{"num_hidden_layers": 10, "hidden_size": 192, "n_experts": 160, "experts_per_token": 3, "d_expert": 144, "d_shared_expert": 0, "hidden_act": "squared_relu", "moe_layers": [0, 1, 2, 3, 4, 5, 6, 7, 8, 9], "router_score": "sigmoid", "normalize_top_k": true, "routed_scale": 1.73, "balance_loss": 0.00209, "balance_bias": true, "router_noise": 0.3, "init_std_router": 0.00845, "lr_router": 0.00285, "num_attention_heads": 2, "num_key_value_heads": 2, "head_dim": 64, "vocab_size": 8192, "norm": "layernorm", "norm_place": "pre", "norm_eps": 1e-06, "positions": "rope", "rope_theta": 10000.0, "rope_fraction": 0.5, "qk_norm": false, "attn_scale": 0.125, "tie_word_embeddings": false, "parallel_block": false, "init": "uniform", "init_std_qkv": 0.0298, "init_std_o": 0.00816, "init_std_up": 0.0298, "init_std_down": 0.00333, "optimizer": "muon_variant", "learning_rate": 0.00785, "lr_mult_down": 0.7, "beta1": 0.9, "lr_head": 0.00971, "max_grad_norm": 1.0, "warmup_steps": 200, "schedule": "wsd", "decay_fraction": 0.427, "decay_shape": "linear", "final_lr_fraction": 0.05, "batch_tokens": 131072, "max_seq_len": 1024, "doc_mask": true, "train_tokens": 625000000, "max_steps": 4769, "dataset": "wikipedia_en"}
Below are experts of layer 4 (counted from 0) of a mixture-of-experts language model. Rows are named router (the router's row for the expert), up (a neuron's input weights, with its number) and show model dimensions 96-191. Each number is 500 + 40 x the weight over its row's rms, rounded and kept within 0 to 999. Numbers have three digits each.
After each expert's rows: "gets" lists some tokens that make up at least twice as much of what it gets as of all text. This comes from a sample of Wikipedia text that the model never trained on. Tokens count by the router's weight.

# expert 142
router:510450443524457513498528464434486470521589531505518510522471494567446449480520596422453481504462487508577529482522494476509459537454461408574544524475434600489524463493502472508516495492550435483516544483508526496525535507446550518507488597557512498483529498474514458463534452514453465491
up0:474479522561558482522444489521534457477532505574513541455552568482539451535482561426534523510523484493534524514496451558511490519440531463579503509598493533506488463494482519487484436553518461455522570521569442533435487483512537524463489502472515491505479551488540485502567500545498494505
gets: "1", "6", "3", "2", "7", "5"

# expert 50
router:390455476503452527436526447417477512535524530511539510499548539524433487496539494459444494581492462542530447513521429510515500494441490524586560480473479582511545487533472515446488525488548436491503473509496517408600480510448525486478498522499521466470513551433475490455534433502459505518
up0:482528532465497546532571529579503528493464493502511508487489534405475536509500502559497516523442475450506458528495519521403508566452466477517499474487472473477495495393549509483435554489556489443463494494488528511511471542506529547481498548491421507382487557582526490497541462462521521462
gets: " ", "0", "1", " +", " .", " —"

# expert 43
router:492471511491493508498543477481509405491479589568534526487497553514420548447565494508474496539551429571519437589489388480470475481489503401574557494531415616537465519446543473432525495497543561534501545472567458507506475509453497530455532544438555575471428516509544519477498410461445543493
up0:479578445472448527524482532458520474572559498441498545454549501486520582521532513520426462447575465476509489605460505558450498497567506480537505497456556415523470555474500521464534541446475542447548503465533485535554538449491515500490539524454509500545477519486587505440440504502490495479
gets: " up", " out", " over", " un", " re", " back"

# expert 34
router:501454462500484491534486538504563530494513579522492505460485538532415449538518553408392480486516494484520453497478430462559475545460531497580548504481511526514515498560606494525490482516511477500478529415496432460587478540454519553474509485494499557511491527507481505467517423508470456488
up0:579498466534539547519567466527509526520519531489511473436518497521527478525475485466491521528605485495489501470494512496503546466462459537499431463461471533465438463448516469476455466537481440535415501467427443497498418567532469579473490551559468511444485495518555572493531513514479473477
gets: " at", " about", " per", " At", " over", " around"

# expert 157
router:520475448533507474430580470496472510451510531508480497444452599509431522511447531453508464528477441588550553524536475522499491490542461502515531509569548532507488464504480490485490476424531468505490484513522392506552437463463555564490566484542561472496460520479542532513533481464503518546
up0:485485480457572492453502510489510528509429441545444507506534489547497467477555507458525454485487523465500493480537449483486488538441531450435502458476601425532468566484431507519526456582493493493549477513522548468529478465550539481564498522524499464528426488520457497415462560503474426542
gets: " the", " The", "The", "the", " Its"

# expert 111
router:470489462562468494471490515488443472528513517531507531496423576549501482484484476405451508543550488513582438464570461499497522487518436522521466449507479500504467475443435555488509453548523466516464507490471461465519487484459509562466491542517485523444471526496498571497606432443458529458
up0:514521390494478397440469591503532490506512447411547488493490535460493505481513524472493477476410514534518438567539434482502490527511508553554524471449503517464460521489429611521484437570479527542487465466485415453518552522423521494499500533485419496500473514546457492451537485518509584526
gets: " |\n", "===\n\n", " played", " won", "==\n\n", "|---|---|---|---|---|\n"

# expert 11
router:544440498552452562473575459488514509534508539516504514475498518579498477379465527431485515516552488499506550525492461523527489510475416545596530469521485551529464534453491493437531474475529482557520497531509483476511437544489535538480483551508493517475553566495475513474537454498472457520
up0:489457496486497482425544552521547484511506473510533483488470514431493494410513394601539486431527467495517490479474499548529509494504459464522496498486460512528593447477522525532461388523452481475559451511560492500595521565510518493503538596485573539467470545560548530501453402529461524520
gets: "ton", "wood", " City", " League", "ville", " County"

# expert 88
router:436436429539494479517526423504501535499479512537496525532482489545468508467470476491451499481474497480524518511507489489493504549469541540546519454481445527610472452533498524449469470506538524515539466432599506429512433488468477601470554599502552528508463568414522476474550486430474469478
up0:498478475597543566521517460536511458494470468515543493535497499419558482446519488508490480531507547499445552539617473552534484463438453557546514565504459560534427483525496556434492489545541482507517587495521557456492489478513517548515494505424506557492475544439485447419489562477504467480
gets: "ation", "ion", " end", "ment", "ance", "ions"

# expert 20
router:474537515534467502465496465529481517508518506502518509462440575497551535434439525415495517473504407507606475609503457535515482512452510532533543496581524539555472436468467466519562532516562495468503477511572443491557443485500533507441579505468589505506459540478535454481531468474480499430
up0:487502508525475527503484489561486493406495394511555527505435558489541472497484477477487497486493454500566435565593527527550432507510508514520546399521505534523514497538488452539586503511496498560531529470473476495496543549544502537476468454525534422493470486519483424386522462477454451475
gets: " film", " album", " series", " The", " Best", " released"

# expert 133
router:503453418484465476490561468466427473558549577490466506462452521546438504506571572461509502536479507508528509467550462466553472540489481452533552555512480553535523513469485521472535486514582452557515515516492525467567553463498559454517497511505525470520438518445530421448536454518439474469
up0:436520617552506487529446476493448513535476449495472526502513435524486496498501471433491595510482454535522513551416456478451482523555531551512437452474529481514554532433524516521464571542521550538546496530521433536525466477485543465536483505519427460487497463507491480485523550422465497477
gets: " ", " (", "\n", "°N", "3", "33"

# expert 40
router:473486480517480484470631500495493548476501509546570497486514488521553514446505538457451532549595443478533517536501403530533524507508499468496498514604508528523440543458556449485525516482524512490448479485493469483485542544471532460485517504550479445495513506463564543519507440469469431511
up0:513511521467483452504473535488503406546514431567489530475441510476536475486487523463445480546474458547491522538494489457546439487551527476516524486569505593490517514485472502427478430392530493527543444455526528487480576415518424505588533445536542491486506474507431513483507516452529486477
gets: "ian", " States", " American", " United", " York", " British"